{"num_hidden_layers": 8, "hidden_size": 256, "n_experts": 128, "experts_per_token": 8, "d_expert": 128, "d_shared_expert": 0, "hidden_act": "tanh_gelu", "moe_layers": [0, 2, 4, 6], "router_score": "softmax", "normalize_top_k": false, "routed_scale": 4.0, "balance_loss": 0.00289, "balance_bias": true, "router_noise": 0.3, "init_std_router": 0.0116, "lr_router": 0.00105, "vocab_size": 8192, "norm": "rmsnorm", "norm_eps": 1e-05, "tie_word_embeddings": false, "optimizer": "adamw", "learning_rate": 0.00118, "beta1": 0.95, "beta2": 0.95, "max_grad_norm": 1.0, "batch_tokens": [131072, 262144], "max_seq_len": 256, "train_tokens": 978500000, "max_steps": 6122, "dataset": "wikipedia_en"}
Below are experts of layer 4 (counted from 0) of a mixture-of-experts language model. Rows are named router (the router's row for the expert), up (a neuron's input weights, with its number), down (a neuron's output weights, with its number) and show model dimensions 0-255. Each number is 50 + 10 x the weight over its row's rms, rounded and kept within 0 to 99.
Before each expert's rows: a language model's description of what the expert responds to; "gets" lists some tokens that make up at least twice as much of what it gets as of all text. This comes from a sample of Wikipedia text that the model never trained on. Tokens count by the router's weight.

# expert 20
First digits of match scores, dates and table numbers, such as 0-2, 28 April, 33', plus raw bytes of multibyte characters.
gets: "1", " ", "2", "9", "3", "0"
router:50 54 46 40 52 66 49 40 30 54 53 55 66 45 70 43 43 63 37 41 58 57 31 53 67 51 59 39 46 34 46 47 59 66 59 52 55 50 51 36 46 68 59 66 50 67 76 39 60 43 63 44 59 70 64 54 59 57 56 55 59 54 31 44 53 65 54 84 41 57 50 70 29 44 47 48 65 65 61 54 59 53 45 47 46 59 63 54 44 46 49 39 44 57 56 54 43 59 48 43 61 66 61 48 41 44 61 45 50 51 57 37 53 60 52 52 51 39 58 52 32 60 68 49 42 36 50 25 41 44 55 51 46 59 33 41 50 37 55 58 40 46 51 56 65 67 45 48 49 58 43 57 41 64 52 48 46 57 45 59 60 47 49 38 54 41 57 39 61 49 52 38 57 56 55 42 56 50 49 69 49 51 58 43 54 51 44 66 50 50 62 40 54 65 47 39 39 47 41 34 53 40 43 48 55 65 46 45 52 40 36 56 51 52 55 57 41 61 52 53 47 57 54 48 66 56 24 37 56 73 62 73 44 54 27 53 49 50 51 65 40 63 59 48 51 43 53 58 41 67 33 73 57 59 53 41
up1:41 46 61 54 51 63 48 73 62 66 36 50 33 25 57 46 57 44 66 46 34 53 49 37 53 47 41 55 79 69 46 37 50 51 65 55 35 89 66 52 62 51 53 43 58 41 71 51 46 46 45 51 51 60 31 46 58 56 48 47 47 52 45 46 47 30 50 54 41 43 45 49 43 52 42 43 48 46 54 66 50 37 63 50 49 56 49 41 36 25 52 56 43 53 49 63 52 40 59 43 34 38 29 25 72 51 54 43 47 61 54 45 32 51 61 34 48 48 54 59 60 42 38 68 55 72 50 53 49 50 47 34 52 54 42 41 44 51 59 49 53 56 70 44 61 54 39 50 48 47 35 63 34 38 47 46 46 45 53 66 39 35 46 52 39 56 42 41 53 51 50 57 53 41 42 48 37 50 65 22 67 49 54 56 44 43 53 47 47 75 56 56 59 47 40 38 61 39 46 60 48 39 51 49 50 38 49 66 56 68 54 45 48 46 34 40 27 37 56 38 64 56 36 53 55 47 49 48 49 52 51 42 45 38 55 50 50 33 55 45 39 49 61 47 50 51 44 64 45 46 50 48 39 48 46 56
down1:51 38 54 49 46 50 80 47 45 48 43 45 54 33 58 59 49 56 41 34 62 36 55 48 50 64 46 64 54 46 42 51 57 37 53 72 54 53 34 53 48 34 53 64 41 40 60 53 62 54 42 44 44 44 54 69 47 53 45 60 48 41 46 57 43 56 45 58 52 46 52 45 66 51 55 41 53 43 41 66 44 37 45 41 42 45 42 41 53 51 44 44 33 37 57 58 59 28 66 57 71 45 58 44 34 46 45 62 35 57 33 58 57 58 55 46 54 53 46 42 56 51 54 69 39 60 35 56 52 42 32 53 43 64 39 40 57 49 63 29 41 54 49 37 53 45 45 51 43 44 63 66 61 41 64 58 57 39 28 52 34 45 44 27 55 66 44 45 60 20 49 45 47 38 53 51 49 47 48 41 46 74 48 41 63 45 47 64 57 63 59 62 49 58 40 80 47 62 40 52 52 45 54 35 36 56 47 57 49 49 45 44 45 58 52 51 52 66 35 51 61 32 53 50 54 48 46 46 42 64 46 61 56 27 40 54 45 54 59 57 79 28 40 32 47 69 47 43 51 48 39 51 52 51 54 59

# expert 27
Last digit of times, years and figures before a pipe or bracket, such as 3:50, 2005; also US states, London, -ville.
gets: "0", "5", "8", "3", "4", "6"
router:64 59 52 50 52 38 55 37 50 40 58 63 44 59 50 38 39 37 66 51 48 68 30 47 37 29 39 62 42 65 54 58 42 57 58 46 63 68 55 50 60 50 41 45 42 38 38 46 34 58 62 45 66 43 34 62 47 38 56 50 51 41 51 45 47 63 62 43 57 62 35 55 29 46 50 46 56 53 52 52 72 64 47 30 56 70 32 39 55 46 53 67 53 61 71 50 41 56 51 53 48 43 56 48 63 47 56 53 51 56 43 44 47 47 53 35 51 39 47 50 40 53 69 52 54 47 56 32 53 62 31 57 33 59 70 66 44 48 43 63 50 39 46 51 68 78 64 64 57 61 44 37 52 57 44 40 61 51 46 56 38 67 55 44 51 49 60 66 53 53 41 43 60 66 54 36 63 45 50 79 44 52 43 45 55 63 68 52 62 56 65 56 55 45 44 59 57 46 63 54 31 49 37 55 58 50 51 44 46 48 30 52 56 53 63 51 45 61 45 43 49 47 51 53 70 46 50 68 63 51 56 46 46 54 40 34 61 58 34 54 65 39 33 62 47 50 42 47 49 36 32 50 51 40 51 61
up2:40 62 51 53 41 50 44 35 63 59 60 46 61 47 63 64 47 46 48 56 37 36 44 46 44 43 69 53 44 37 44 63 76 56 55 43 55 47 48 45 70 62 66 33 37 55 53 59 46 45 61 40 38 48 80 54 43 57 57 53 56 47 54 61 45 47 62 57 45 57 38 65 45 47 57 53 41 50 65 56 42 46 46 45 19 49 72 64 56 55 55 45 44 55 42 40 53 50 67 36 43 50 56 62 40 62 61 53 31 54 58 60 42 45 46 45 43 51 37 55 52 51 26 46 44 44 50 42 36 51 39 44 43 54 42 45 33 60 68 59 35 49 42 51 39 52 42 45 45 46 52 33 43 60 51 39 47 54 36 77 64 49 49 19 55 50 57 68 48 64 49 30 40 51 59 60 58 57 49 52 46 41 63 66 49 52 55 47 45 50 28 46 62 57 45 53 66 58 45 18 51 41 62 41 48 62 60 31 43 52 58 60 52 48 49 56 50 80 70 57 49 44 45 57 47 28 66 56 45 56 58 37 56 55 46 51 47 55 48 49 55 54 49 50 53 47 51 48 42 48 42 65 51 55 54 53
down2:61 68 48 39 58 46 31 55 45 34 34 48 60 59 40 54 67 44 47 58 52 32 41 41 54 44 57 59 40 46 43 57 44 42 66 59 48 39 65 56 54 57 64 58 51 37 50 58 48 54 38 54 38 41 41 53 68 36 51 57 43 43 42 57 58 44 50 52 49 58 37 36 60 40 53 55 38 43 63 38 65 56 52 60 43 61 37 60 34 43 50 56 46 56 53 55 67 31 73 42 40 42 70 35 65 66 63 64 48 43 58 45 50 33 41 56 46 45 48 65 53 65 71 61 54 54 54 51 45 61 53 37 41 44 56 49 36 51 45 58 56 47 65 75 37 40 53 60 49 56 48 60 63 42 57 59 35 56 35 56 71 57 49 60 59 27 42 53 54 55 39 50 65 63 62 62 56 48 38 41 57 42 49 53 59 58 64 39 67 47 61 49 63 57 40 57 54 42 44 55 40 52 36 54 47 43 47 57 39 33 56 59 43 38 45 32 59 61 74 71 54 58 54 53 47 63 46 53 44 64 58 68 58 56 38 60 63 58 63 50 71 36 54 46 48 58 50 36 44 58 58 52 55 51 60 59

# expert 29
Country, state and city names, their final pieces, and digits in dates, such as United States, Saudi Arab-ia, (1889–1927).
gets: "4", "ia", " York", "6", "3", "8"
router:53 39 54 49 66 41 54 41 41 39 65 51 44 53 26 44 40 56 56 48 38 64 45 45 64 35 49 58 53 49 52 63 51 41 64 58 50 59 70 48 71 51 42 53 50 47 53 42 36 50 52 52 39 44 27 46 59 47 41 34 42 37 49 63 55 46 59 51 51 45 51 47 46 43 45 69 55 29 53 40 61 64 42 39 54 65 28 61 45 45 48 66 45 68 68 35 55 53 57 29 49 37 54 38 60 46 51 58 57 43 48 42 57 41 61 47 56 50 50 56 30 51 61 57 55 55 48 50 57 64 49 45 34 41 52 66 58 62 45 55 55 46 63 52 42 79 62 55 46 45 48 61 60 50 42 48 64 52 35 46 43 56 46 48 58 48 62 64 58 44 42 52 53 63 73 56 47 58 54 78 53 50 51 67 46 67 76 44 58 61 45 48 67 32 68 47 41 57 63 64 28 53 41 62 53 34 39 51 54 42 33 49 47 51 43 56 44 52 48 44 57 53 43 55 65 60 33 67 56 48 66 57 45 54 54 45 59 45 39 41 58 46 31 48 39 45 31 40 47 47 40 45 50 38 64 63
up2:40 54 49 62 50 45 50 64 43 54 60 52 51 43 39 42 46 67 52 52 47 42 55 47 50 77 58 53 42 38 48 47 60 58 55 39 47 40 65 31 44 52 32 56 58 45 57 64 53 73 57 35 56 55 38 59 44 60 59 45 51 42 54 49 42 35 49 61 51 58 50 70 56 42 44 42 36 34 69 43 41 34 20 56 48 64 43 58 46 40 42 54 53 30 50 52 64 31 37 50 41 58 57 40 57 43 56 52 45 48 64 64 56 44 52 52 62 60 43 42 50 40 55 75 48 45 66 44 38 43 74 47 56 50 40 44 54 61 58 65 49 53 41 68 61 44 50 44 56 53 66 53 35 55 56 59 45 42 38 53 41 36 35 58 55 59 43 35 43 41 42 65 59 46 64 67 46 58 46 50 60 78 54 64 26 35 56 62 62 56 57 53 49 61 38 52 47 63 46 45 37 46 53 60 55 50 50 53 71 53 60 60 45 47 50 58 58 42 47 54 50 43 47 70 43 65 38 55 52 43 53 64 42 41 37 55 57 64 61 35 37 64 71 43 50 54 48 51 59 51 50 44 72 39 68 46
down2:62 48 48 57 42 55 46 48 36 38 37 44 45 59 35 34 71 27 65 53 44 67 57 61 55 54 67 65 32 36 63 61 53 44 54 50 33 42 53 68 51 53 47 69 65 57 44 51 52 38 51 49 39 49 27 47 52 37 36 46 52 47 35 56 68 32 47 48 75 52 60 40 36 49 47 50 34 50 51 43 46 51 60 58 49 62 76 52 47 47 46 55 35 49 63 47 50 50 47 37 52 35 48 53 46 46 32 52 52 51 51 35 57 72 56 60 40 54 63 40 43 47 44 59 40 37 42 29 54 47 45 43 43 59 31 51 39 37 49 62 54 52 55 44 57 53 45 60 44 33 49 49 65 44 60 62 46 63 59 61 60 47 53 58 41 55 51 60 51 56 25 46 51 45 64 44 47 69 51 44 55 39 49 53 59 55 43 52 46 43 53 47 73 27 56 37 45 43 63 34 43 50 54 55 52 47 49 48 50 38 52 71 33 56 36 44 59 31 50 51 57 61 64 52 50 39 47 38 44 42 40 46 44 57 67 58 37 31 44 47 54 38 42 43 63 58 43 55 45 65 45 63 36 31 43 53

# expert 22
Digits inside coordinates (53°23′45″), table pipe separators, stray encoding bytes before Chinese characters, and capital W fragments.
gets: " |", "w", "1", "f", " W", "4"
router:49 71 59 53 58 64 52 64 53 56 36 49 58 48 37 47 55 43 69 51 51 46 44 53 62 43 44 41 46 59 56 36 70 49 44 58 53 58 58 62 60 54 57 43 50 55 72 34 69 44 37 55 57 45 59 52 50 50 33 51 62 58 41 36 45 41 58 46 47 49 37 59 35 65 46 44 68 70 46 71 38 48 42 55 60 45 73 47 58 41 49 47 36 52 47 53 59 32 49 65 46 52 58 55 65 66 54 50 43 70 38 61 51 62 49 66 43 46 50 51 65 58 47 43 57 53 40 69 48 54 59 52 61 58 42 48 43 37 47 45 58 41 63 55 48 42 48 51 58 42 56 50 65 46 52 42 61 62 52 59 45 64 29 70 50 57 32 38 46 64 43 47 44 47 41 47 61 54 66 35 76 49 52 38 48 68 60 51 37 36 57 51 62 61 37 39 35 61 44 61 51 50 57 46 50 64 41 43 58 67 45 53 33 51 61 58 35 55 52 62 39 68 47 51 64 56 38 41 57 64 34 53 37 42 52 57 55 60 51 35 25 50 61 46 48 39 69 69 56 46 53 58 42 48 36 41
up0:54 57 49 39 41 54 47 41 57 70 46 40 41 41 50 61 48 54 46 62 41 64 46 45 48 47 51 32 58 53 21 35 44 42 52 60 46 46 39 47 65 54 50 30 50 57 59 60 41 76 62 61 51 48 40 42 46 53 37 52 64 43 59 65 54 52 40 48 54 53 31 50 45 45 55 36 68 58 49 43 48 37 69 51 41 43 59 46 58 59 42 61 34 45 38 57 49 87 46 66 50 45 53 33 45 55 43 38 61 54 52 52 54 50 45 32 61 39 67 49 55 50 56 55 47 53 43 46 46 51 35 52 45 44 51 46 42 51 66 71 50 66 46 42 61 62 40 58 41 32 50 53 57 43 39 39 45 58 40 58 48 46 68 58 43 54 61 78 48 59 36 45 36 65 65 41 46 59 48 67 55 42 54 65 55 38 55 38 53 52 73 40 49 61 54 60 54 61 34 43 38 49 58 48 47 48 61 39 51 42 53 43 55 34 44 74 44 57 47 64 44 40 60 49 32 46 38 30 40 41 50 56 50 36 51 54 34 46 61 62 53 63 34 38 50 53 52 52 66 44 33 56 45 42 58 40
down0:54 59 49 37 53 31 40 41 52 54 44 44 63 51 54 34 48 71 52 65 43 31 37 47 57 58 62 41 74 43 48 39 60 42 53 44 54 37 49 55 41 41 41 44 45 37 54 57 46 61 41 68 62 41 49 56 46 60 45 55 44 47 60 33 57 49 60 35 49 48 55 48 46 33 57 59 59 41 65 64 65 51 52 76 51 52 43 59 50 58 36 60 58 63 25 50 54 50 50 72 60 53 40 48 54 32 61 45 49 42 65 27 31 67 42 50 44 40 53 43 51 57 53 55 33 46 40 47 46 58 41 58 56 45 66 53 44 52 56 53 49 49 36 45 56 57 40 62 42 61 65 36 63 72 42 77 49 59 51 55 68 69 61 61 54 67 42 32 48 55 45 44 59 50 45 62 63 50 58 33 43 49 55 51 34 32 58 50 56 54 44 54 58 53 66 60 58 50 56 36 69 61 42 54 50 57 41 45 58 42 52 67 64 56 65 39 41 43 34 38 59 53 45 43 35 46 61 38 57 58 56 55 51 46 43 44 68 56 46 56 51 37 46 33 68 49 60 44 46 61 55 56 64 64 57 48

# expert 4
Line breaks ending sentences, list items or table rows, plus section heading markers (==, ===) and discourse words like however, also, well.
gets: "\n", "===", "==", " also", "====", " well"
router:35 63 52 46 28 70 31 54 57 43 50 40 57 69 49 44 32 46 49 49 50 56 47 57 48 65 64 58 36 47 71 48 54 50 49 49 58 25 52 52 37 39 67 66 63 63 63 44 41 47 64 41 35 61 56 52 60 58 53 52 45 57 56 55 47 51 42 51 43 57 42 50 48 36 67 55 39 49 58 51 62 55 33 56 33 54 51 47 45 74 45 42 45 58 66 60 53 46 38 69 45 58 29 53 43 59 28 38 64 49 65 46 38 54 59 51 52 55 69 39 59 53 48 45 58 59 52 46 46 39 49 47 42 51 39 47 36 64 62 40 39 68 42 40 55 48 59 60 45 57 53 39 61 51 42 45 31 40 37 48 47 69 56 38 34 45 50 43 56 49 55 47 42 60 45 56 51 45 46 63 69 50 34 53 56 51 53 57 42 34 41 58 44 47 40 63 63 48 37 49 49 37 47 56 48 72 49 41 48 20 40 56 39 45 47 53 50 52 55 64 47 74 61 54 50 56 23 45 45 43 43 55 48 54 60 59 49 58 54 60 51 66 40 56 51 58 56 54 32 54 69 55 50 36 45 27
up0:67 51 66 49 60 36 56 45 57 47 46 55 67 53 69 51 62 48 50 71 63 56 60 55 64 45 53 37 52 45 43 64 44 63 49 26 51 55 57 32 51 42 48 47 39 43 43 49 54 41 45 71 53 33 44 49 49 24 50 40 41 56 26 53 20 44 65 41 59 58 54 62 49 47 50 54 46 47 43 60 64 61 43 42 57 34 49 47 57 38 55 54 56 58 32 46 43 63 59 36 49 46 61 60 44 42 58 57 52 36 53 47 52 45 52 52 36 67 47 46 16 52 39 44 48 55 46 45 42 52 56 53 38 55 54 55 51 47 34 63 55 36 50 36 48 54 58 47 51 55 68 51 48 49 53 55 55 54 42 46 42 43 51 66 52 44 66 34 56 37 43 70 65 51 52 44 55 47 54 54 55 32 52 52 57 57 61 52 52 67 45 45 49 52 51 47 64 65 52 38 29 62 43 54 47 49 58 52 67 41 41 40 64 49 46 45 52 65 59 48 45 48 56 38 60 47 78 61 53 49 44 42 56 66 36 31 40 29 33 43 33 45 76 48 42 43 43 51 54 44 47 61 48 28 66 59
down0:44 62 51 41 54 56 66 34 44 57 47 25 51 72 65 57 43 63 60 38 51 70 47 50 59 53 66 55 56 38 49 37 45 77 25 46 53 53 51 46 43 54 44 55 53 48 38 42 60 66 51 65 53 53 40 59 35 51 45 55 45 74 50 40 39 54 47 63 51 51 49 54 62 70 51 49 54 71 52 54 53 34 54 41 51 56 42 47 43 50 32 48 54 56 48 63 49 26 67 55 55 49 66 38 47 50 60 47 41 61 59 51 62 51 43 57 44 66 52 45 68 44 40 54 54 27 51 56 34 36 63 29 43 44 65 57 66 36 52 59 43 49 58 29 54 38 44 51 55 51 64 39 57 52 55 33 59 55 57 51 45 44 60 48 44 47 40 55 58 55 61 56 59 58 52 47 61 28 43 64 49 33 38 46 52 46 56 56 58 42 57 43 43 60 66 55 44 59 43 37 45 60 31 40 62 46 52 66 51 56 60 60 55 50 38 58 45 38 33 39 56 49 60 58 65 57 39 52 45 41 45 63 43 63 54 34 33 27 54 58 68 40 55 60 49 62 51 48 49 38 51 33 57 42 64 44

# expert 16
Opening capital fragments of names and titles (Sh, Bl, M, Th) in album, song, film and game lists, e.g. Bl(u-ray), Sl(am).
gets: " Sh", " H", " B", " D", " M", " St"
router:45 48 54 67 51 38 60 65 50 43 29 51 57 38 55 59 54 53 54 31 67 49 51 48 33 64 42 49 45 61 40 37 41 52 39 56 36 44 54 52 45 50 40 50 52 46 37 51 48 45 35 59 60 54 52 49 33 57 31 50 38 59 48 35 32 47 61 45 49 74 56 39 50 49 54 47 45 51 43 47 53 46 53 50 51 43 45 59 59 52 53 39 67 47 40 55 41 55 43 61 63 37 63 73 50 65 40 67 34 50 39 60 62 51 66 33 52 32 52 52 57 53 43 55 50 40 35 44 31 52 53 64 55 43 33 53 45 46 46 60 50 53 55 63 48 43 34 21 57 38 42 26 42 46 65 62 41 53 52 43 49 42 60 62 40 71 47 52 60 61 67 30 48 42 35 55 47 42 45 40 53 60 43 44 47 36 65 49 38 48 45 30 25 65 41 59 48 53 48 48 65 46 47 49 65 58 53 64 40 57 50 42 56 42 28 64 38 45 44 44 39 43 54 41 57 45 46 45 47 32 52 67 58 44 59 44 30 40 69 61 48 43 46 64 47 60 45 39 67 50 53 49 45 60 64 48
up0:46 56 47 41 51 40 55 56 67 45 59 71 52 52 32 51 45 54 32 44 36 64 42 61 54 42 53 52 47 45 61 29 47 52 50 42 55 44 35 55 47 57 61 47 48 54 50 49 43 36 43 49 51 42 62 55 56 46 44 56 34 56 45 59 42 45 51 52 57 60 47 59 54 44 48 47 44 46 52 51 49 63 43 41 31 39 70 40 45 46 40 56 63 54 64 53 53 54 54 55 29 51 42 27 67 63 66 39 49 55 46 38 55 54 59 31 49 41 78 48 49 55 27 37 36 75 49 30 65 65 49 46 55 77 40 60 55 51 44 56 45 57 55 50 39 55 55 48 54 49 63 52 59 61 43 42 36 48 66 40 57 38 25 63 37 49 42 42 52 46 54 64 46 56 51 48 50 49 60 64 55 44 64 73 54 58 45 45 43 72 56 38 57 53 36 46 45 56 45 42 38 55 49 49 48 54 46 46 32 51 59 48 36 47 44 53 69 48 62 41 46 36 74 46 58 38 28 55 62 40 51 68 29 49 38 50 64 52 39 42 50 56 41 72 45 30 66 53 49 38 56 48 38 51 33 48
down0:44 34 32 35 59 40 54 52 67 53 45 63 69 39 53 55 60 48 47 53 48 31 41 56 57 25 50 49 55 44 44 38 55 47 60 42 58 47 41 54 43 49 53 45 38 67 46 39 59 46 41 33 41 50 64 55 43 37 43 57 37 49 47 34 47 49 59 35 50 45 58 59 52 46 64 37 58 45 58 46 69 55 56 60 52 62 46 48 46 42 48 59 55 57 22 52 53 76 58 47 63 32 51 41 46 49 62 44 56 59 61 39 54 52 50 60 54 44 42 51 43 38 66 44 55 35 52 47 46 55 53 27 52 44 74 46 53 51 46 62 42 64 52 53 40 37 30 49 56 54 50 67 57 53 69 64 40 57 51 63 45 39 49 73 44 59 34 44 52 36 56 59 56 57 50 57 43 41 60 49 41 61 27 60 50 37 43 54 73 50 54 55 63 51 39 58 36 59 51 45 32 47 48 48 48 49 59 54 31 51 39 59 27 40 44 46 51 48 56 57 67 47 29 45 42 40 56 35 64 49 41 66 38 35 49 52 45 56 51 75 63 60 70 49 47 50 54 36 44 45 52 59 28 56 55 57

# expert 28
Words starting media titles or genres in film, TV, game and music articles, such as Super, Show, television, video, Black comedy.
gets: "2", " on", " F", " P", " inter", " T"
router:52 40 47 63 51 41 58 41 43 57 48 54 50 42 57 49 55 61 58 32 72 60 60 44 50 58 49 47 55 37 47 44 45 64 42 53 34 52 48 52 55 28 40 59 52 50 34 47 53 42 61 43 60 40 57 37 54 57 48 52 60 54 46 46 53 48 59 48 58 51 64 34 54 48 65 43 44 46 50 30 56 47 42 49 51 43 51 61 47 61 59 48 55 61 51 58 34 57 53 61 52 41 51 79 48 47 46 49 44 56 47 54 69 33 53 49 59 49 42 35 40 51 50 62 51 45 42 32 50 45 31 63 57 41 37 54 51 52 52 66 50 43 41 64 57 41 42 29 56 66 41 24 58 30 60 49 40 59 44 53 44 61 72 38 32 53 47 65 55 48 56 29 50 39 38 49 63 50 53 44 50 49 46 45 44 30 64 49 49 42 56 47 28 58 42 85 61 59 67 55 49 53 39 52 36 58 44 51 54 66 43 30 63 57 48 56 47 48 47 34 51 44 58 60 48 48 63 53 62 41 54 37 74 59 49 47 37 30 77 57 51 66 42 54 45 58 25 45 58 49 36 60 61 53 61 40
up0:63 57 59 40 35 54 45 45 29 48 43 48 49 60 46 63 44 37 45 74 50 46 51 51 38 54 28 46 48 69 65 43 47 62 46 49 51 27 45 52 90 55 49 33 51 59 57 52 42 39 40 75 43 56 42 31 49 45 48 51 48 38 59 61 49 34 37 65 49 49 41 52 42 58 29 43 47 55 55 44 34 50 44 54 42 42 43 48 48 69 54 48 47 50 54 58 60 49 58 47 44 51 54 50 66 57 52 54 65 50 43 52 41 51 47 36 35 42 45 42 38 57 53 80 51 56 61 54 50 53 50 49 48 56 47 61 41 55 45 46 39 49 20 60 52 47 45 34 42 52 70 46 68 43 49 50 50 43 32 56 70 43 52 63 44 44 59 59 45 51 47 76 50 42 52 54 56 46 58 77 52 65 47 32 46 41 58 47 41 49 50 54 34 53 43 49 51 49 41 47 30 38 45 52 56 43 35 54 52 55 36 59 37 62 61 28 49 43 49 50 46 50 69 62 56 67 49 36 51 41 45 54 45 48 46 66 33 50 57 49 37 35 44 53 62 44 56 58 50 62 53 51 47 34 50 68
down0:47 34 35 50 56 69 63 54 56 45 63 53 55 52 44 44 51 56 81 56 52 53 35 50 35 34 36 60 50 64 49 61 46 25 38 60 49 47 42 68 37 52 39 54 32 55 59 48 47 48 42 38 55 55 52 55 57 30 37 50 65 44 41 49 43 42 61 38 54 64 51 37 39 35 51 66 63 56 54 54 42 65 45 43 48 59 42 44 51 45 50 58 57 49 49 46 63 68 57 41 45 56 35 59 54 59 57 30 62 50 34 43 62 41 52 53 51 26 59 32 38 38 44 50 50 70 53 46 67 40 46 40 50 56 66 54 46 48 52 52 52 45 55 32 60 48 37 54 50 61 41 43 56 42 31 47 41 60 48 44 46 55 44 33 60 69 47 56 34 55 53 50 39 52 61 46 55 44 50 48 47 57 42 55 63 29 50 60 60 50 60 25 46 50 40 44 28 48 46 65 44 49 52 45 51 50 41 54 39 52 55 33 30 64 56 70 47 60 53 52 54 55 58 43 52 46 69 51 56 36 55 44 60 29 48 32 58 47 24 46 62 58 41 55 61 44 64 59 59 48 67 42 41 58 39 63

# expert 56
Opening quotation marks before song titles and quoted remarks, plus opening parentheses, hyphens and prefixes like un-, Mc.
gets: " \"", " (", "-", " '", " un", "'"
router:46 60 50 53 40 61 55 62 63 63 46 33 55 53 64 64 37 64 54 31 62 42 55 42 56 59 44 63 46 50 45 46 42 58 59 39 44 39 60 36 57 56 64 64 45 54 52 40 32 41 53 49 51 73 65 52 61 41 46 59 59 50 57 55 56 44 48 57 70 58 60 50 35 52 63 53 45 42 71 47 69 56 52 51 41 59 59 33 36 72 61 43 45 45 73 51 63 59 37 54 51 49 35 61 42 73 44 43 50 66 60 41 40 44 55 42 52 24 55 66 54 49 49 53 48 53 49 59 34 40 49 61 50 55 42 47 48 54 50 49 39 60 36 38 60 51 42 61 60 50 47 46 45 31 41 47 30 51 45 49 45 50 62 60 55 63 41 53 71 66 58 33 40 61 39 63 37 68 50 46 41 58 57 45 61 34 71 54 44 44 61 39 59 54 47 61 68 75 37 56 49 28 32 51 46 50 56 50 50 56 46 45 61 38 36 52 40 48 44 51 58 48 67 60 52 50 60 37 56 51 52 46 51 53 39 67 45 46 60 62 35 70 48 58 44 49 62 48 61 52 37 48 57 56 36 48
up0:53 46 46 31 57 51 53 23 38 46 50 54 51 58 57 52 47 30 61 66 58 54 45 65 55 45 65 55 45 36 47 73 29 67 56 55 60 47 50 60 59 56 31 40 47 51 57 48 49 40 65 34 51 52 50 54 35 42 45 49 41 48 29 50 50 55 39 64 59 61 49 47 56 40 31 41 60 44 43 53 60 53 45 61 52 37 46 47 49 57 40 57 45 48 48 42 55 48 56 35 64 61 61 49 49 64 61 62 38 53 46 48 56 59 45 57 66 56 53 67 33 33 49 53 67 41 55 42 48 46 54 61 56 44 54 21 63 45 58 60 37 31 40 56 47 55 43 38 48 36 60 73 55 51 60 59 51 47 32 61 44 47 57 31 55 34 46 57 51 52 48 55 50 42 50 44 71 43 27 56 40 55 62 60 71 40 30 43 63 55 50 61 53 31 45 46 48 50 64 51 48 68 59 36 53 52 42 27 57 68 47 67 56 50 69 34 53 38 38 52 53 49 57 45 35 64 49 65 57 68 60 51 53 54 59 45 49 52 40 40 48 43 44 50 53 51 63 44 37 72 57 54 43 52 43 43
down0:30 59 64 51 39 66 64 58 57 61 63 56 58 63 44 28 48 57 36 52 39 30 65 45 50 55 39 27 60 51 68 43 47 49 43 53 37 50 55 46 64 56 52 56 49 38 67 52 62 36 43 39 77 54 35 53 36 49 44 72 47 56 62 45 41 53 50 45 42 51 55 45 55 43 35 41 55 48 65 63 54 48 50 45 71 51 43 46 51 57 44 50 58 57 47 44 46 32 57 49 52 59 66 58 48 56 45 56 62 41 41 39 66 61 43 39 66 56 53 50 63 72 32 49 40 55 40 56 55 40 53 55 61 49 38 51 55 53 40 38 52 44 46 42 57 40 68 61 41 23 45 25 36 54 39 45 38 58 50 53 45 54 39 48 40 47 64 33 53 62 45 38 41 51 60 48 63 45 63 49 68 71 60 44 54 47 62 47 55 37 46 45 36 51 40 55 52 35 49 43 53 39 38 51 43 40 48 63 53 54 51 41 57 45 59 64 15 42 42 54 34 53 46 44 53 60 37 52 47 51 53 49 44 54 55 55 60 51 57 45 49 24 58 51 48 53 45 37 42 48 41 56 46 77 50 63